From a checkpoint of a small mixture-of-experts model trained on Wikipedia.
Size: 12 layers, width 384, 62M parameters.
Experts: 64 experts in each of 12 layers, 64 squared ReLU neurons an expert.
Training: a variant of Muon for the experts, 346M tokens, 10547 steps.
Below are experts of layer 8 (counted from 0) of a mixture-of-experts language model. Rows are named router (the router's row for the expert), up (a neuron's input weights, with its number) and show model dimensions 288-383. Each number is 128 + 24 x the weight over its row's rms, rounded and kept within 0 to 255.
After each expert's rows: "mostly gets" lists some tokens that are sent to it at least half of the time; "comes after" lists some tokens at least twice as common just before its tokens as in all text. This comes from a sample of Wikipedia text that the model never trained on. Tokens count by the router's weight.

# expert 42
router [157 112 133 142 131 110 108 148 164 115 138 156 152 159 136 151 116 104 143 155 131 108  83  96 147 169 143 152 104 136 133 182 139 135 165  90 106  90 139 122 182 166  97 130 125 142 106  97 126 143 143 124 115 120 133 154 135  91  81 137 149  82 112 117  97 136 149 132 110 121 140 117  95 140 125 112 158 102 111 101 111 141 137 135 110 158 148 149 124  97 108 147 134 115 147 176]
up0 [168 172  77 122 144 128 120 110 137  98 140 184 142 148 141 135 111 110 132 136 142 120 146 108 136 159 135 146 134 164 143 119 119 115 120 157  77  86 120  98 133 126  73 101  95 101 136 159 145 137 128 112 133 139  98 137 118 112 136 145 141 120  95  72 121  88 114 151 125 123 118 163 157  91 117 106 138 131  97  82  79 181 141 153 100 200 115  99 129 127 136 138 144 113 201 126]
up1 [133 155 164  98 157 136 138  90 134  76  84 101 112 161 139 111 114 132  77 123 119  85  87 145 145 110 123 112 112 113 150 155 114 134 121 121 115  96 130 155 169 103 144 148 139 160 112 136 133 134 170  93 159 145 143 162 103 138 110 109 141 124 123 138 172 149 143 113 155 125 157 102 157  88 120 133 149 121 133  68  95  85 118  93 129 132 144 108 147  94 129 103 162 169 141 159]
up2 [167 136 104 176 153 140 200  94 114 156 127  78 131 164 142 180 143 144 157  99 108 182 137 108 117 133 124  90  83 124 157 124 108 153 129 142 114 148 144 132 163 126  96 147 114 137 117 126 116 112 116 120 115 112  99 171 157 126 125  86 142  82 122 145 181 141 127 142 132 155 119 153 112  93  95 136 137 123 141 136 123  80 100 133 152 154 129 132 106 112 117 131 119 155 106 176]
up3 [181 130 131 142 128 111 116 129 108 119 125 129 103 142 126 141 100  91 103 124 123 122 155  87  98  85 105 148 150 144 108 112 132  97 150 123 122  96 162 115 130 139 118  97 139 160 128 147 132 138 164 115  85 153 128 154 133 125 148 157 133 157 128 125 126 128 117 145 100  95 170 134  88 152 104 226 122 117 129 127 128  97 121 145 129 180 141 140 120 119 140 148 103 130  83 154]
mostly gets: " million", "982", "981", "983", "985", "971"
comes after: "1", "2", ".", " (", " | ", "–"

# expert 20
router [136 126 139 131 111 187 117 145 145 152 118 128 127 160 178 122 104 123 124 129  98  92 121 107 139 123 128 123 106 134 145 143  93  94 163  72  90 103 144  83 142 150  94 125 118 121 125 121 108 115 152 130  98 100  94 136 153  91 127 139  83 128 147 133 136 133 143 149 126 125 125  92 121 127  82  78 169  99 133 120 137 132 116  86 137 167 178 164 146  97  97  96 182 146 116 161]
up0 [139  94 159 141 112 115 119 146 157  49 158 165 113 115 111 104 139 112 183 106 109 129  94 130 120 147  94 129 106 145 116 124 140 119 116 126 133 112 150 102 101 119 135 104 126 157 157  91 116 128 114 142 141 136 150 122 163 109 169 155  83 130 145 124 195 190 135 142  92 144 164 139 132 123 140 100 110 168 146  77 136 103 124 106 102 192 134 165 142 107 107 115 136 129 120 130]
up1 [100 138 130 128 145 140 131 122  88 149 144 111 111 156 193 135 154 157 108 116  92  97 106 114 166 112 120 106 159 101 123 150 152 160  87  84 139 117 137 156 148  84 115 108 179 176  76 126 109 143 123 164 134 126 137 156 166 145 144 112 139 106 105 138 108 133 143 163 130 124 104 135 142  99 101 109 125 123  92 121 119  81 126 124 149 134 181 132 173 124 148 102 122 144 146 128]
up2 [148 112 149 157  98 148 158  99 147 126 114 129 138 177 103 156 115 102 138  94 101 119  88 111 170 142 159 118 100 135 153 127  82 108 129 119  86 108 110 131  87 111 158  83 108 189 168 114 163 136  82 147 118 162 105 138 146 150 146 112 121 125 174 144 148 114 114 108 109 134 119 113 100 134 121  74 114 159 162 100  90 133 109  93 130 155 151 182 129 131 147  66 167 136 124 147]
up3 [103 126 120 110 123 106 140 154 141 149 122 111 108 143 109 165 106 167 146 164 149  66 115 140 138 154 129 110 108 135 108 147 101 151 134 117 165 134 182 128 101 170  98 115 145 159 137 149 135 155  99 109 115 100 163 158 123 150  68 119 164 138 127 145 164 134 129 120 125 109 111 129 111  96 140  72 143 153 137 166 154  98 142 103 149  84 142 138 144 118  92  84  96 197 109 148]
mostly gets: "\n\n", " that", " began", "ing that", " much", " still"
comes after: ".", "==", "===", " ==", "s.", ")."

# expert 40
router [149  95 144 147 112 143 137 146 133 135 136 128 120 142 140 151 124 122 145 140  86  96 121 106 119 159 135 150 111 166 126 181  95 108 135  70 114  90 172 111 138 171  80 155 104 138 124 126  97 139 148 120 106 132 106 129 132 108  83 151 125  93 130 143 114 129 169 160 129 141 128  84 104 181 123  95 171 127 120  99 138 131 143 114 146 173 143 145 170 117 110 145 129 133 107 145]
up0 [132 131 123 163 112 106 125 147 129 175 128 119 103 117 138 115 128 145 106 119 108 134 104 137 115 114 136 121  97 173 127 102  64 148  87 105 162 141 147 102 144 150  92 135  82 124 109 131 123 135 135 130 185 108 148 105 162  94 137 149 138  93 175 168 129  83 134 139 141  81  97 127 125 145 161 184 129 143 133 146 173  89 148 126 137 141 161 161 180 116 184 105 149 126 138 112]
up1 [139 142 133 147 178 143 131 137 117 158 137 117 134 137 128 147  88 162 163 125 129 130 133 110 116 158 102 134 116 133 133 142  75 132 122 138 158 107 151 176 134 130  72  83 126 158 157 117 110 114 134 116 114 153 120 137 169 105 101 127 115 158  91 118 109 160 169 151 180 157 120 149 128 139 107 102 152 133 160 129  95 141 127 142 165 118 128 135 137 145 123 110 118 153  88 153]
up2 [112 117 143 134  89 109 124 149 115 127 141 121 132  92 130 113 137 136 150 133 116 123 132 126 154 127 153 140 112 167 129 149 141 133 122 101 124 118 108 148 117 129  88 150 159 152 127 124  84 158 145  81 102 136 146 140 145  62 116 155 122 110 169 135 140 152 151 135 111 166 150 121 128 160 123 189 105 150 138 158 164 121 169 152 119 170 136 142 120 119 160 135 115  98  88 122]
up3 [142 114 107 166 118 134 108  97 155 120 115 166 117 174 117 131 129 106  96  94 134 136 140 146  82 149 145 122 109 127 139 119 168 115 103 126 107 175 138 130 136 139 149 158  87 110 145 109 122 152 148 105 134 112 120 115 104  79 135 118 102 127 134 129 170 132 122 144 108 132 166 117 126 166 107 159 147 139 117 141 144 115 155 161 130 137 175  91 142 110  92 149 166 129 135 108]
mostly gets: " five", " six", " four", "200", " seven", " million"
comes after: " | ", " ", ", ", "–", "| ", " ("

# expert 61
router [107  99 148 125 118 176 126 164 123 148  88 114 132 150 149 161 114 137 171 118  95 135 134  65 136 154 153  94 109 120 129 157 136 156 112 128  99 127 171  86 132 169 136 176 104 159  96 118 100 128 115 123 121 140  85 116 136 127 104 132 132  84  99 130 112  65 106 156 118 111 105 121 110 167 124  97 152  90 180 124 125 158 107 116 130 137 150 165 127 121 105 103 138 132 104 149]
up0 [134 137 134  93 138 139 150 122 161 140 123 111 110 115 126 171 135 160 160 181 113 126 110 117  85 148 146  87 101  94 116 102 129 128  96 140 170 119 140 124  85 141 132  99 121 134 115 126 143 122 144 125 118 166 123 128 147 176  88 149 121 141 108 122 112 121 114 113 127 191 141 131 138 150 136 102 156  81 152  94 127 113 108 146 104 129 170 137 110 121 124 124 118 148 139 129]
up1 [105 132 172 129 128 136 110 108 105  82 134 136 187 142 148 125  91 116 152 120  89  73 140 130 119 134 164 115 148 150 139 128 139 135 143 100 120 122 146 132 132 124 107 121 146 102 147 121 148 129 126 118 108 114 100 127  72 132 169 150 161 121 129 139 134 103 114 156 139 129 120 122 123 124 113 138 149 145 157 161 122 148 121 116 127 154 143 126 128 127 119 137 140 158 141 128]
up2 [ 83 127 112 176 132 139 171 129 124  94 118 149 136 108 137 123 145 130 149 142 143 146 146  91 108 140 134 128 145  94 120 141 137 153 131 146 151 132 111  91 149 207 113 127 111 136 120 120 128 140 111 133 165 127 134 142 118  96  93 127 147  92  78 124 119  89  94 127 119 105 145  80 114 159 108  69 210 157 116 131 122 140 107 161  93 134 128 149  88 116 120 136 157 121 126 178]
up3 [142 130 102 122 167 133 143  86 144 127 107 127 121 139 120 131 156  99 126  68 158 132 143 135 135 154 142 117 138 126 150 122 118 162 115 120 115 164 160 148 153 112 129 144 131 134 124 126 133 101 145 117 137 160 162 145 157 126 113 132 104 111 118 147 129  97 125 159 140 149 168  88  77 119 155 112 139  79 103 128 102 146 162 118 126 129 171 135 129 117 138 145 121  98  66 151]
mostly gets: "- •", "andidate | Votes |", "| Party", " sign", " read", " return"
comes after: "\n", "-", " |", " was", "- •", " is"

# expert 3
router [112 109 156 121 118 149 135 143  96 118 122 122 138 149 148 137 126 123 147 159  79 121 139 115 136 127 146 149 119 154 139 162 121 116 106 112 115 126 138 110 137 136 116 116 107 142 131 108 111 160 146 130 123 108 109 169 167 111 116 166 101 131 151  97 129 148 141 118 107 106 112 106  83 151 101  51 146 103 147 101 126 149 137  82 156 179 113 150 159 137  81 117 142 132 107 146]
up0 [148 166 116 135 116 125 122 115 115 155 177 131 140  98 114 165 107 159 114 149 106  70 111  98  87 151 135 125 114 126 105 156 158  92 121 140 156 131  92 137  79 176 118 120 121 146 118 123 115 138 108 126 123 149 135 103 145 147 126 170 112 112 119  89 135 133 105 105 147 105 158 114 143 125 104  91 154  87 100 129 124  89 135 147 179 140  59 121 170 131 144 131 142 143  88 136]
up1 [124 147 143  95 170 135 168 102  75 163 110 131 159 139 126 148 101 132 121 142 131 133 113  68 115 155 126 166 171 127 126 136  57  99  92  89 142  98 151 117 122 120 112 112 142 114 117 159  99 127 134 147 130 106 135 143 111 139 137 129 114 162 107 108  92 145 157 117 150 131 173 122 130 145 109 112 125 135 123 109  89 144 122 119 149 141 137 155 163 118  90 148 104  73 139 137]
up2 [ 95 127  88 135 138 133 146 120 118 135  98 149 122 119 123 164 150  99 165 116  87 105 111 155 130 104 155 132 129 139 170 138 104 111 143 146 107 148 116 125 120 127  90 152 149 125 101 123 131 122 171 143 129 131 124 155 139 104 102 152 138 142 147 187 128 126 128 117 102 148 109 150 110 164 143 142  99  83 131  99  96 116 191 115 133 178 132 140  86 110 156  83 118 135 113 114]
up3 [131 150 156 132 135 123 139  83 127 123 120 113 110 116 130  96 119 117 127 123  86  95  81 113 141 166  94 139 156  86 128 143 177 134 111 121 133 113 151 129 129 119 108 174 125 114 113  73 163 131 119 127 114 138 138 147 118 141 101 129 120 115 142 128 107  95  96 111 145 171 144 138 110 139 117 125 128 167 114 126 125 129 139 120 122 130  97 140 148 132 133 136 106 104 138 138]
mostly gets: " In ", "In ", ", which", ", but", " that the", " In the"
comes after: "\n\n", ".", "\n", "s.", ").", ", but"

# expert 1
router [112  90 170 119 140 130 131 151 107 144 120 148 145 148 141 150 117 118 158 129  79  95 126 104 145 144 147 149 142 147 185 169 121 107 111  66 120 117 124 105 128 147 119 130  95 137  92 102 122 162 145 109 103 110 115 134 147 111 140 142 130 128 129 120 111 126 158 124 101 105 115 126  90 179 129 112 149 125 154  93 110 148 145  91 148 160 112 162 141 115 111 111 127 133 101 141]
up0 [143 128 119 133 158  95 134 126  76 104 131 102 151 123 116 144 127  99 113 112  99 128 127  95 121 146 132 171 154 116 116 179 125 102 127 162 112 135 128 109 158  86 110  94 117 127 103 136 113 144 149 189 161 121 149 155 146 102 120 108 117 118 144 123  99 178 146 133 164 118 155 130 126 109 135  79 147 104 177 118  85  98 167 117  97 159 123 140 158 107 112  96 121 109 120 111]
up1 [160 125 153 108 130 155 125  96 115 136 111 144 148 139  99 107 118 124 139 158 146 116 109 141 118 130 129 126 127 158 169 153 138  87 123 103 144 117 128 152 128 140 134 144 143 119 148 152 126 124 111 149 107 119 146 178 128 170 144 118 116 137 137 115 105 108 160 122 125 131 142 134 117 107 119 177 152 105 105 110 112 166 123 144 115 143  97 147 124 121 139 113 138 122 108 163]
up2 [118 146 113 130 156 126 136 133  77 124 140 133 126 139 130 113 127 133 157 125 145 134 140 115 103 140 133 128 112 147 155 131 112 107 133  74 132 104 139  97 167 125 147 114 167 158 176 138 103 122  89  92 147 139 163 129 127 110 129  70 111 121 145 121  83 158 124 145 138 133  74 150 165 105 153 104 164 119 116  83 133 120  98  69 120 133 122 147 132 103 126  91 163 162 141 133]
up3 [ 99 164 138 170 127 123  99 115 141 157 125 160 155 121 128 115 111 137 150 175 124 120 151 136 156 131  77 106 166 114 170 137 137 153 137 145 137  94 154 111 113 143 106 124  93 170 124 160 148 119 131 113 121 107 119  93 176 159 122 153 129 165 133 115 149 129 108 154 149 124 126 147 136 192 125 140 162  90 183 106 153 130  98 139 158 148 123 124 128 117 131 120 128 196 114 119]
mostly gets: "°W", " However,", ", he", ", f", ", she", ", St"
comes after: ".", "\n\n", ",", "2", "s.", ")."

# expert 31
router [133 125 154 148 148 128 148 140 132 147 113 131 139 150 184 141 109 145 161 134 152 117 152 114 145 141 143 121 130 175 162 157 130 130 155  81 126  73 123 116 145 171 130 123 110 137  99 106 106 141 144 130  69 133  85 125 125  85 115 172 132 112 129 122 123 138 142 117 133  67 128  86  97 166 105  71 146 110 150 135 158 129 143  77 130 160 124 182 136 111 114 112 132 124  96 138]
up0 [ 93 120 110 114 124  91 150  90 162 126 128 139 100 149 136 108 133 163 129 106  94 139 142 114 105 158 143  81 109 117 138 125 122 146 162 124 127 122 141 132 136 124 149 109  99 124 138 136 111 123  87 112 129 160  94  91 117 140 118 147 110 144 125 142 113 136  98 145 147  72 150  62 128 120 126  84 162 140 163  85 114 130 149 154 108 134 142 184 140 141 128 145 108 127 142  97]
up1 [137 119 106 100 132 105 139 135 165 131 127 133 167 111 136 129 134 123 125 127 139 144 163  95 187 141 115 133 145  89 125 164 114  73 131 147 144 120 122  85 121 191 159 158 171 145 137 171 129 134 152 164 142 133 119 119 140 120 114 156  98  58 104 157 141 140 106 119 124 112 135 102 120 148 117 175 114 151 122 145 141 156 158 148  82 123 149 133  98 120 124 135 111 128 145 113]
up2 [159 115 159 115 117  97 154  92 115 141 132  73 110 129 140 145 168 110 131  71 132 125 128 132 168 117 109 119 130 182 150 121 143 110 157  94 144 116  88 134 148 158 114  99 153 107 139 118 130 173 131 133 112  96 169 131 141  95 145 119 158 150 140 111 160 142 136 124 175 105 125 152 109 150 104  92 102  94 136 109 174 152 121 140 119 104 168 120 110 152 122 153 123 107 138 127]
up3 [133 106 139  96 106 175 129 104 148 107 163 139 156 120 166 159 115 125 114 111 149 111 122 125 103 141  79 166 104 134  93 199 181 108 100 127 123 145  96 110 114 130  95 132 122  97  82 142 104  96 132 126 135 112 110 107 143  84 121 137 148 176 105 142 124  87 135 129 123 176 142 126 154 192 146 101 120 104 160 131 120 104 122  97  95  97 121 160  49 132 110 121 124 121 130 149]
mostly gets: "\" | ", " end", "- Kingdom: Animalia", "- Died:", "| Turnout", " him."
comes after: " in", ".", " |", "===", "1", " on"

# expert 13
router [133 123 118 143 128 167  98 184 144 111 122 130 157 127 165 180 117 112 145 107 101 146 142  40 174 163 189 113  98 142 127 159 100 111 148  84 136 126 157 115 141 171 114 107 103 132 117 111  84 158 119 112 105 132  87 137 145 107 116 117 117 135 157 134  91 130 135 147 133 114 103 120 101 140  98 105 131 102 135 113 155 171 163 131 136 157 137 169 117 127 119 126 163 125 127 164]
up0 [122  60 121 156 115 140 130 170 109 144 161 147 155 103 121 137  81 151 118 121 110 137 127  98 154 125 131 168 113 105 116 138 153  83 119  72 160 119 128 121 143 137 106 110 122 103 143 118 119 144 125 160 133 157 138 118 124 114 158 111 112 117 178 151 133 174 149 111 138 132  87 103 107 123 107 134  96 136 111 132 138 147 129 137 143 143  90 143 123  92 112 140 109  85 112 158]
up1 [ 97 130 103 114 120 150 141 170 128 119 153 126 131 117 129 137 113 162 110 146 148 141 108 161 126 173 120 119 145 116 153 142 121 131 157  89  89 122 131 131 134 128 119 149 158 121  77 131 109 124 139 112 116 178 154 130 141 138 144 120 116 167 122 101 156 107 113 150 122  91 128 149 133 131 141 111 146 154 112 103  83 176 111 145 130 103 151 126 121 136  91 135 106  73 113 150]
up2 [173 153 114 109 129 153 143 126 128 111  76 183 132 158 142 150 161 136 112  89  99 145 144  99 142 142 166 102 173  75 129 153 119 174 138 106  86  95 143 135 123 146 141 113 126 129 140 133  99 119 149 157 137  89 136 125 114 132 118 121 124 127  92 162 123 122  99 103 111 138 132 136  80 145 106 144 138 112 117 157  82 116 142 139 134 133 143 171 177 138 126 134 126 109  52 182]
up3 [ 74 133 116 121 144 147 102 200 145 132 114  93 144 116 166 183 146 126 138 111 113 137 131  87 142 127 162 159 140 119 134 125 109 119 161  99 146 126 107 157 164  98 142 140  88 122 110 146  78 121 162 105 101 102 133 151 123 120 107 103 122 163 122 137 113  91 115 142 129 140 131 123 156 148 122 114  94 134 137 117 106 154  98 133 129  99 144 153 137 139 142 101 167 117 103 134]
mostly gets: "% |  |", "°W", " % | ±% |", "- Preceded by:", "- Succeeded by:", "|---|---|---|"
comes after: "2", "\n\n", "\n", "1", "–", " in"

# expert 5
router [179 111 150 139 129 134 161 153 157 138 118 126 150 164 149 130 140 112 121 141 108 101 117  96 144 143 141 135 144 137 156 131 131 159 124 107  98 123 130 107 168 136 105 147  89 161 127 124 106 173 133  99 109 156  92 144 159  95 133 159 128 101 138 145 125  80 153 129 115 122 123 104 128 178 102  90 156 113 140  82 100 146 159 116 128 176 164 142 165 104 118 113 126 141 109 160]
up0 [108 135 102 137 130 176 138 101 140 142  83 120  87 101 154 105 120 103 160 117 100 103 125 149 124 115 149 117 143 149 142 116  81 130 125 129 118 141 131 136 117 143  87 158 177 115 111 120 102 129 127  87 151 130 151 139 147  94 118 133 100 163 130 113 129  76  99 111 113 139 115 145 157 147  99 113 121  92 127 142 129 118 160  99 104  73 112 132 138 111 124 125 106 147 131 142]
up1 [138 163 112 101 154 117 164 141 125 105 121 128 113 113 117 147 102 116 126 125 135  79 142 116 147 154 164 115  97 134 105 152  99 122 104 128 135 105 171 139 150 146 100  82 145 125 141 106  80  88 139 106 140 176 137 153 122 163  86  97 143 118 115 114 144 157 153 135 137  82 131 110 139  93 118 145 114 124 121 136 161 118 105 125 136 116 149 102 150  82 132 145 111 163  89 154]
up2 [128 131 126 150  83 109 144 132 167 132 114 136 134 146 156 131 103 155 144 112  66  78 144 130 151 115 161 116 120 150 122 142 161 191 156 111 156  79 114 106 159  89  85 141  76 122 125 161 139 145 170 164 159 159 162 176 166 115 122 167  89 124 155 144 102  90 128 127 120 110 121 109 154 134 123 103 149 199 143 143 163 166 143 132 121 145 115  88 121 150 136 138  89 111 158 185]
up3 [117 115 108 157 123 123 110 142 142 110 160 146 160 123 127 174 145 131 111 179  89 124 108 107 118 150 175  76 156 144 144 136 171 160 178 127 136  89 131 136 119  81 137 103  86 130 112 168 130 134 140 110  87 130 142 139 114 161 140 129 138 116 145 163 144 102 135  98 168 112 154 139 149 190 130 112 127 140 136 146 145  90 143  96 100 135 134 108 147 128 190 143 138 111 131 103]
mostly gets: " In ", "In ", " in ", "- ", " in the ", " September "
comes after: ", ", " in ", " (", " | ", "| ", " "

# expert 38
router [122 126 140 124 110 154 126 156 127 150 112 129 118 141  96 122 120 135 156 143  89 120  92  61 106 143 149  83 131 110 121 124 121 140 133 125 124 131 163  88 113 197 106 159  91 145 118 107 109 135 125 121 141 142  82 102 148 118 105 148 103 103 127 135 116  66 139 150 135  99 103 113 105 148  88 115 144  86 164  97 158 176 101 127 152 137 152 157 132 100 102 125 137 112 150 188]
up0 [112 137 138 136 114 155  96 128 133 147 118 149 142 141  99 113 122 117  67 143 129 106 141  90 140 154 120 126  87 156 115 159 158  99 173 105 114 125 148 131 164 163 127 119 115 136 126 131 165 146 125 131 150 164 154 100 162 137 120 165  91 122 126 130 129 120 141 133 115 126 133 103 154  92 117 141 132  91 151 107 150 105 113 166 144 135 145 117 151 160 191 129 158  99 118 159]
up1 [139 125 127 119 109 110 122 123 115 115 124 157 103 133  97 112 141 150 108 130 171 153 148 139  83 118 149  95 167 122 156 116 123  81 134  99 157 141 129 137 143 139 127 133 142  97  72 136 145 105 129 139 162 107 145 132 155 111 105 130 162 137 113 158 125 130 139 188 109 142 115 153 130 146 100  82  96 102 142 144 115  99 101 165 133 164 154 123 156 103 179  99 125  95 138 149]
up2 [ 96 135 104 138 139 129 147  92 135  90 121 196 113 140  58 114 104 137 125 154  69 106 123  91 114 147 125 121 164 106 119 110 141 132 135 153 123 104 160 127 126 132 120 104 135 121 103  93 122 122 139 138 153 151 141 113 163 112 143 168 130 169 101 134 101 136 124 180 113 142 143 110 116  83  90  86 124 128 157 120 122 125  86 139 139  86 160 194 139 115 128 130 124 102 117 113]
up3 [113 146 116 125 117 188 158 131 130 127 131 133 123 154 156 129 148 114 181 156 113 105 134 123 116 141 159 108 132 110 109 142 103 123 147 127 127 108 129 115 111 148 123 139  64 133 105 116 123  92 177 147 128 165  80 115 115 133 112 149  86 165 107 113 178 133 156 171  94 129 113 156 131 133 111 159 122  92 132 133 144 113 108 121  99  94 115 129 146 103 131 133 145 164 152 127]
mostly gets: "| Party", "- •", "andidate | Votes |", " | Succeeded by", " JP", "| Preceded by"
comes after: "\n", "-", " |", "|", "- •", "- C"

# expert 23
router [122 123 123  65 139 155 142 138 119 132 136 102 153 151 164 167 106 147 123 131 121 127  73 101 119 123 144  75 152 148 116 144 131 128 169 115 131 119 145 112 128 137 112 128  99 123 111 104  91 119 124 130 131 182  80  98 145 108 117 136 123 133 111  97 139  81 121 130 143 107 120 126 123 161 127 117 161  98 136 123 138 159 118 115 150 154 128 159 149 106 120 125 165 104 137 149]
up0 [ 91 173 115 114 115 131 116 149 129  74 143 131 109 144 125 103 114 143 151 144  93 132  85 134  96 124 131 111  89 145 154 127 122 119 111 119 108 138 104 154 133 127 107 129 180 121 127  86 129 113 129 150 144  91 159 103 125 114 129 107 136 116 134 130 105 148 145 162 105 135 133 142 132 127  56  55 154 132 118 113 124 106 127 169 120 136 142 142 102 126 137 144 130 127 118 145]
up1 [114 141 154 105  89 149 129 106 155  93 122 134 111 128 153 153  92 146 120 106 154 171 102 102 166 152 155 153 132  97 111 155  71 123 110 126 109 165 168 125 101 163 115  94 123 109 138 138 121 141 104 147 151  91  81  71 129 125 116 160 140 154 164 105  95 102 171 140 117 126 125 181 108 111 171 162 155 103 111 159 119 124 116 120 130 111 117 125 140 154  56 169 138  80 139 132]
up2 [139  90 166  99 134 134 132 127  98 124 108  96 184 107 153 148 102 122 142 138 165 105 158 109 133 133 113  85 151 119 141 117 127 101 140  71 156 119 110 138 186 154 130 121 131 109 146 130 109 142 148  91 145 133 144 101 157  63 143 175 144 119 110 159 118 118 141  66 111 106 106 121 144 107 101  91 166  81 181 121 166 144 149 105 114 114 168 110 160 146 126 141 152  94 155 141]
up3 [130 170 142 143  99 128 149 139  83 109 103 131 127 118 172 138 152 103 144  90 137 193 100 100 118 127 130 116 168  99 157 192 119 160 134 151 118 163 118  98 125  99  95 103 161 122  96 122 103 136 152 139 171 129 115 100 122 157 120 172 113 130 141 145 100  77 127 132 100 130 185 115  53 116 107 163 133 112 121 158  88 190 143  92 111 130 144 168 134 133 136 131 100 121 152 120]
mostly gets: "\n\n", " km^{", "- Born:", "Scientific classification", " place | ", " screen"
comes after: "\n", "\n\n", "-", " =", ")", "- P"

# expert 27
router [136  85 145 112 110 148 119 132 173 144 110 119 121 156 154 121  92 119 139 117 122 119 149  60 136 126 153 101 104 123 141 142 131 152 128  76 126 130 174 137 135 176 117 131 116 126  93 105 111 140 130 144 120 145 111 154 139  98 115 180 118 103  88 107 127  91 122 159 119 122 157 105 134 144 114  96 178 132 152 126 121 126 124 106 122 115 109 118 146 108  96 120 139 133 155 173]
up0 [143 110 166 150  96 148 136 112 173 146 143 129 151 109 133 151 141 131 139 118 118 138 141 106 124 210 156 109 136 110 150 164 137 183 161  90 140 134 119 128 152 128 115 132 105  73 129 119 121 148 111 127 133 160 121 160 134 163 131 130 124  92 127  90 134 128  85 170 109  83 149  88 112 127 119 155 144 124 144 154 138 155 175 121 105 121 121 107  95 116 101 119  96 137 176 112]
up1 [124 146 151 122 151 151 134 109 125 126 128 148 108 136 146 175  89  71 115 150 159 107 139 115 144 125 152 109 133 137 170 142 108  87 137 106 118 121 125 136 109 132 111 155  87  66  82 111 113 113 111 111 120 109 133 126 215 131 177 174 148 110 128 107 115 112 158 156 122 133 109 119 128 128  90 107 142 150 155 101 154  48 118 110 103 154  86 144 123 121 131 140 149 151 115 152]
up2 [125 154 137 128 135 131  87 166 139 155 147 130 119 161 106 125 138 141 151 117 134 122 142 119 145  95  77  77 121 110  93 161 125 136 136 132 122  93 123 138 126 158  91 166 124 117  96 153 133 141 127 152 145 149 135 140 135 130  78 155 131  82 120 157 145 113 131 148  86 149 121 134 106 143 106  92 102  74 140 126  79 133  97 138 165 139 100  96 146 113  83 103 122 145 103 172]
up3 [122 125 130  79 144 136 110 126 102 160 127  87 120 109 145 111 131 174 110 132 119 110 135 147 129 123 157 100 121 135 171 137 125 112 127 170 148 136 122 167 100 147  68  93 107 123 164 135 130 133 161 129 120 121 114 164  74 155 125 115  93 155 180 113 119 107 118  83 132 119 131  77 103 129 125 112 108 105 126 119 123 131 143 147 137 103 128  77 123 136 139 139 144 204 131 147]
mostly gets: "- Born:", "\n\n", "| Preceded by", "- Born: ", "=", " | Succeeded by"
comes after: ".", "\n", " =", ")", " |", "=="